Below are experts of layer 9 (counted from 0) of a mixture-of-experts language model. Rows are named router (the router's row for the expert) and show model dimensions 0-159. Each number is 128 + 24 x the weight over its row's rms, rounded and kept within 0 to 255. Numbers have three digits each.
After each expert's rows: "comes before" lists some tokens at least twice as common just after its tokens as in all text; "raises" lists some tokens whose logits its average output raises strongly, later layers aside. This comes from a sample of Wikipedia text that the model never trained on. Tokens count by the router's weight.

# expert 26
router:173156132146125124130129116128126138142131125161126142113126134155198105118070120140121093148117162098157115123129136151120126120161095128138107126106117086111112108203113117137145113131107174158122144174100118134143182122142175133101099107170120166132157154081135120121143081093137158145117098129133177117145145147135172132174160175135096140171133121153150118136108134122158143167133143131130099129103115163085153137139145139113141131149093137170128136137121121148110096154141148
comes before: "-", "=", "|", "The", "In", "On"
raises: "The", "-", "In", "=", "|", "On"

# expert 39
router:139086127164148099162154106154112098113144152164116081091136108135091121093194124172156148095119118108111160102135165120161157112153107125131140113096170098124151117149165109136126090090154189116094136122131104124104107116170099093139148113135137109127117145158191119136133140165108142124127134120167125120110174131102109090139125110128135098154170140074146128163144136107133112120153128113170098135110136166143126138105107104144124113147144102155141129109110135113111138146144148
comes before: " the", " a", " his", " her", " their", " an"
raises: " the", " a", " an", " his", " their"

# expert 49
router:125107114155153131130112132112128105102102118099146128142188104136134081133112160125099125090115131147123158118096178110156125118135109102102102161170163120089106156102108130166117110120096115156095117164119114139125116112150137123121112098148098090139140061135152111168145125138127091128162141105118148087147137122137141120099153181157123145145079101094105117127111182125106154151147120162132155118115106096138101110130138133183126153103110104147096144081131161166143100147123111
comes before: "  ", "\n", "=", "|", " 0", " 1"
raises: " at", " in", "\n\n", " the", ",", "\n"

# expert 61
router:095133144110140145109140090133149165170069139151108115098157131090144102133094144126150151128131117128141121120147135149147113099151198143148113128099149107148105147129157111130133129124159117107124133137100095137138132144069114113088172107118116122091114144130071107134152156163131142157130160140136161164145120125152123109106122129095136153111147123194129132140164104163131115119159146159150108131154145145129109110127073099099106111109085108105147088160119084186152129124114144
comes before: " |", "%", ".", "0", "ed", " m"
raises: ",", " in", "-", ".", ";", " of"

# expert 60
router:147150119136105120138120145131149144112114172157115100130152141149130096118086093107112129172105123138126122105115136140173165134135186123108080153149139143096099119128143105181168157131108121107120133109127119125115140120151122109162151101152102094085150122174080098150168127114144100117157173106101099140161127146164159117126112117170079112134123102130135145146109108130140157129150123123173132147123151126127084096146090154127145160126121156107168093119137152156136116196120106
comes before: ".", " in", ",", " to", " and", " with"
raises: ",", " in", ".", " and", " at", " from"

# expert 27
router:133101165148130114149114170071146141153135134177120159120143121134112147093112078126124091132171086127122099132105144115113088128142164130119105158142128158125120132131132125107101140146116113115122150119128133131136128094161179114092138145092131061131139089123108168094078088119113129159108082110124137114114129101188111158126097145084153142166116136118151149133141144153148147108115106137094124133094107135113098146100089130136183166110133159096139145130085120123123145134110097
comes before: "s", "\"", "t", "{", "al", "}"
raises: "s", "se", "ve", "off", "ves", " ("

# expert 9
router:125144128138106104156116183127113162114128132107110141131156108120175096147086160130102133126084169121110126120164163143113130119149155131143095130110126136100156132116138162134123114187145081137131134129142120110121112137147160133116121085134132145103149092118066071143106147135150170146138101141136104129125164141150098112147128133146130137146130147122142162137106099128159146142185105138111126145123093125107139122168119099141153142084086129118086113123084124069074171171138117
comes before: " |", ")", " =", "=", ";", " ("
raises: ",", " in", " and", " a", ".", " |"

# expert 10
router:131135128154156155162111126155117106126129125109105079154115154162132111100160116160100124112153153102097142139111124163123131133122135135148165143100126148152115075144123100074132086135086118077115066090144137145135153134147126126143107068162125170156143116114103163120130128117095130090080123172135123121092130146113143121136164128155140159082103112155125103137102120157134143150124114125105128121108176135132090082081123123082134172108157134127139114103159129135112142112121151
comes before: ":", "|", " |", "\n", " by", " information"
raises: ":", " and", ",", "-", " in", " at"

# expert 56
router:087111132131183145142151180116120176096118160152122102176145119093143142110104143094125172149139135129110139167125150073143087106139184121150097133137126108129143130125112153128098134163126141115125091103108166169098118106112110135174118115102098131163112147156101138099188118130115114121132150141101163114136096116126140141080141128162110128118096125134145070148128117109138153102133120135165116124153148138133108151126116122106119146145150135199154111160118149153152145135097104
comes before: "-", " of", "ed", ")", "ing", "er"
raises: "-", ".", ",", " in", " and", " of"

# expert 62
router:160168150144130100124132173105148129109107160118116144124177142175140122086096165141123154157133129144103104153127186147100176121160163090118106138155121157112126139100131132093135143142120104102123123149080091121087143092132148108146133125104148131120083091107070134137124112126119128162117211117144135150126121140084142113106173176130102154138087145172130113144131120120160125106140146153144126121140145118089155120104134111122139141135106152140136078121145147147138145157136124
comes before: "s", " of", " in", " for", "ed", "er"
raises: ",", " in", " and", " to", " for", " at"

# expert 7
router:117100105125086149100136111100122127136124176098163145168078087087162161146158081191144126148114132134120165111125112112110133152121164132119154158086109069170136139138186168152117114139101137133164140144111146139136106121101105133118135164094125155144107117160092123106118146095114113141123110130125078135087121104093084124137132154141135092106147144117139168149123099108140102132109146149109146139107139110112168153120143116146114098106099106112117135158106119115110129122172108
comes before: ",", " |", " (", "'", "\"", " &"
raises: " and", ",", "-", " in", ".", " ("

# expert 52
router:122083162114153156146097138156079092106129116128076127142122104145145109098163135110113093125135117121151094087141141145162143124132129172121163104100087130170123129164151126151105091113128155159114056140157127126112106170120078102119140168162098071100121146117130116104156126106097154115122156116100105111145112096080126141120099159115114118151113148137156145165129148122095131123108109131125109129163135106156134109114110117064131119146121113147146100161144112128143147116100139
comes before: " the", "|", "ber", " his", " its", " least"
raises: " the", " a", " that", " an", " all", "."

# expert 0
router:108091116132182147139125107134127111158119074140097109138140129104128125164112152107116121156133171112177109128120094158106134131112157100146189101136129117144142090085085131107146140107146100146108145116091131074146136122151095153103095086107120159141126131106074124132174160144157107134126153104088144147154127104118154112110108132115151141072131112165140108145125140131106135140164103104098128140123170133102134098079129120129136117139103101139140077095160110127162117103134111
comes before: ")", ".", "–", "\n", "-", " |"
raises: ".", " |", ",", " to", "-", "2"

# expert 43
router:154110074118099119101123085164115162147123065143137167113141139176144152133176128120166135132100124116125119131120096103118128121140137088108153171143128145115094114133120100144158172086166145116166138137064132183110133138127178113151098126120111120136116140104160150131141118099111127160139088110136080106147134124116119170113106115079137136141082154165132113127151117123162095142102141143147156150130097132123150119154101131102098108119132130129136115155121149169122109171107117
comes before: "\n\n", " The", "\n", " In", " He", " It"
raises: "\n\n", "\n", " In", " The", " He", " It"

# expert 32
router:130132137139125086142124134124107103147139143159128124121121119102113137064148143098166134134173082112135128150175089160165137124130083113141151101070153096125090125133146111151139086108167106137099159149119099156125096143146191105136119174126109174136115125077161156179153113130120119149111130116149145112134119126171116140137097098140113150150116142137107111109138122091116134091142143151128100131140149137149163128071134149133137109138113160166160139101117117166111090110113114
comes before: " the", " a", " well", " an", " \"", " he"
raises: " the", " a", " an", " their", " his"

# expert 47
router:152162104110100118148124176178134131170121127132112100123156149139112156130075130155125102124142131118105123145158120154113105118143166128140162145180151082098124172165099092135099168147157164135142131154091135138138117144091166128144126116109136128120146092116069099121123161126125139120170115136121068135159137110149106074181125144119119097135122149127176154141128102133126150140184123103116105147123114144162107132177097140165122138121099153131130101119153146126115142134106126
comes before: ".", ",", " and", ")", "\n", " in"
raises: ",", ".", " and", " for", " with", " as"

# expert 30
router:127188113146114156111148096112159123125159169135112089160141152144072168080097159080136138128084153097148107135141125107129153137136082114111151138153116120096116132172134130152112101094138129125122135134123119097155088144107150173151091128119139098121115166122182103128082086033116103123161093119136106158147132087111106153109128099135118142121161132113154133111131109168138135139137106105100134126132145138126126148115115107121118141130158123126118155103111126136115107109147151
comes before: " was", " is", " the", " had", " has", " also"
raises: " was", " is", " also", " the"

# expert 51
router:127131103160119155161157121171119146091122149132156130098155126155160140100112114160155142101127128139122147103131145090109143114096154136115110161177132104129131129134147124170150113155142119093144156131118127130133129128116094145110090196173127114128147088175071138106100146084142175143122166097126111133116133143137129122102100123133100086085119133140157137123137104114153096165138161142086089120156118146105162157154128145175156120105135145097146090105119112110106167152158140
comes before: ",", "'", " of", "s", " and", " was"
raises: ",", " in", " and", " (", " for", " at"

# expert 24
router:144168136115100091146134145109126143103124148139158115127137144186141069068092142120121118157115110151116097161124126101131103102101164168106158138149127126147119121100125143099143129186132086136095163113138117163153133102145123079106149150119126110136145099159085136159148132129148100098133143105149174120154118145135163071118159174130154143144125147110125099107128157125146099123140139099141129117086121132107130094145127122115108181144103109094133111166130159174142131166122103
comes before: "s", "ing", " to", " of", "ed", "d"
raises: " in", " to", " for", " on", "ed", " at"

# expert 25
router:113125125134113139190107138112112131113125165146152114158142116160170127085075110139166165167109095128099122114144147124160080122113099104129159142153139098135094089134158092140185122109109167127132113086145172141153115166115149171135156116145107139123122131120124112090145094119135156137114140091121080143134159148117100120131126145146160129142156125136109135123137099134140115119129163132142106124139114133167165113145084163098114101135112128101094113152101170116129138073167167
comes before: ",", " the", " he", " it", " she", " they"
raises: " the", ",", " in", " a", " he", " there"

# expert 59
router:120130132110144117105115090113149133129133155132133105113170128178136114086078110174090127141184161128109124145136172145143111108152149129123175153131149097075119146127153176110177146134113115118111098107113135121113103173131119098096136135115112138122146128122059098150108145080127121156103159111148089141108101150120091150145152131175117089085109141113116169118138141121104123119144110147137096143128153118136120130114109144132114109091106136142127108130127154169112128201123147
comes before: ".", ",", " of", " and", " in", " to"
raises: ",", " in", " and", ".", " on", " of"

# expert 21
router:169119161145151135162122182165119120150122076102141145166137126148164174158157138122128085152185124126120122129115129125104116167106132128105153114157128144103107163106095107129140130124093109082140127138115170084152154140119112150106111092111138160170114096125122125135137179148126102139159135137109103133123166147126153110114126137092157153070099137128171128121133098140125145097128104072133146136127091135128168084154117139154152094113123120111142108133070151116110118118124109
comes before: "\n", ",", ")", "\n\n", " –", " October"
raises: ")", ",", " and", " |", "/", " ("

# expert 33
router:132088173082135104122162124106102128118111126104094137116115118134079125140213104122125160122121108107123149135134144106085146113119103126116113104101129094113129163179128122117117091104105117168159155096116090134143129146127077122142103116136122129127160137112179085112108129158130132093109193126151111128112126126125114107143158156076119175153124142106138113112094119107142146081131119118148105129121137118158153155123125147146142172155159158131108139105133143138081138153171160
comes before: " the", " a", " New", " 18", " his", " this"
raises: " the", " a", " an"

# expert 36
router:152148146127158112145172142146181116111115161116117126124117119111156115084146129148182101081140136122134137153116110134155123137103120130209155131157141112133136135143152103160146137115105152111148123136149162102143068159125111101124123125101120154129143139120126089088116149073103158115119120125125099121083154147128114097109161131131141134169113125135131165121120116129126123122096133164200116148082101160124145142128122119119119111111099119146063104116119144179152110103085107
comes before: " the", " to", " in", " a", " by", " on"
raises: " the", " a", " in", " it", " an", " his"

# expert 34
router:130126119125127169147136132128141142122150124114140165132071107127143109112133141130150154108151076139142116145116113118115102149169141163127123157120144130112114109128085112143110122146154135122110096091107158111116130176123100140110092097121100131102116145174166148081179128111147122134092081123120149096121177102124112069178136105144111139138101159209122126169126093140129152110160175122100117131113127151136161134115147120119143106141136142142093170107148102075134134105108113
comes before: " |", "-", "  ", "–", " Party", " Total"
raises: "-", "  ", " \""

# expert 2
router:136082145083140085190108128121119129123178130138099106143136123125104139149104115116105157088119152100173113145114116084181153132148143118153082111135133123097139089121109120113116143134104117173165126119166143119114163130175111109121142099168099148144155139120160098146165107143098129108087085158118135170136121136139147162087130155172125131114147104081124097131118166103155117116115161147109127143085156123134117122124134153082132107141127113106166139120137160104128098139105114
comes before: " |", "|", ";", "–", "0", "1"
raises: ".", ":", " in"

# expert 48
router:177154084138120136118128167158139117118141111091131174103102139144114163151066129183096149123119141139079142116131124098098154108086163158095139155143174124109118122083137154130091123162148128141125130105116081128116116083137116103119116131087115158124159125120061121109104159121099156159091129113145110148109162137144120100111161129113140153153121129148136119116118117108140139164163114146097104114105133136103161114094156106167106112143138123101103130133118142120087104146164147
comes before: ".", ",", " (", " in", " School", " League"
raises: ",", " and", " in", " (", ".", " at"

# expert 63
router:173067128117088129152088124165132179113133146124147140144166093108134137164122136121141170172097114141154110127169128086132099155113142143165129103142110180167108112086095150119140137126154120128119126129133114134167163171134107127124089104155094142117133152172122128125120086158131112120152104165176134154123105128173158104100135120139139164112109119131141138110098170109122074106163149135125118139120111143098117112150117148110149161150102091141134134161148123092130125111127093
comes before: " |", " -", ":", ";", " \"", "–"
raises: " of", " to", "w"

# expert 5
router:122094115117115131126140142167127162141152168124118121103133128193110158058095133160076162109113117139116142135109134137131092144097146126148088138126113109126134140095109168171096156120144136133129102137097132133151121117161154129111139113129137140098135119119108111145137126121135102142157128114136100157106138089142149101120096127147110107119106109110115112181084143134157124100159158118109099118167145095116112075135101166135162152142123085089167098109156166179135106081159114
comes before: " of", ".", " was", "'", "s", " is"
raises: ".", ",", " and", " in", " for", " of"

# expert 8
router:086204137159131105123136102121147138127099087136098105154092130154158135151119148118116119151116103115110126121108136143134092120135124130101111125137131139125117120157115135131147155122168089144170131123148161130114096135164192112123146168127141135113116134086194137118052123207114113137120097105120084107146129119136098171130145103145157115134107116174099112143142135132136120156157135122196085121125150148168127130103129115139130118123123150122128137108159143173123112121131136
comes before: " and", " which", " but", "000", " including", " the"
raises: " and", " the", " as", " in", " with", " a"

# expert 14
router:178119116117102095116084109146151100156146169127155142138172157109128125157114119141109132124132109120119131151188094135154119163113094149115132106152138123115155105111081124092106168149155167150138114142113140125122174099092111144132110122090125133142167100155140126113110109164146130116125114156138142153127145142159151123073134119135132157082118118094138095124113167123121124145113148126171160138103101135080118096163157143051160115155103102099129089107145137152140153132121104
comes before: "-", "\n", "  ", ";", " -", "N"
raises: "-", ".", " and", "s", "us", ","

# expert 6
router:162119111119104103115097146091115158082087099113139142158135105113136107169094145133130130110108125113106137075126090133142104118085137165175079156107117122108122126096118156122089159171164114136109120101139123129141128130077139150132121135129115102101146128169113106163092154134141137156121091148119132120145133140123137131132128095105089157108164146121173115104095144096122142157143095136168129128139085113086122176138127105088137157149118100093142147145111110068153151142106102
comes before: ";", " |", "\n", ")", " 0", "  "
raises: "\n", " to", " in", "s", ",", " and"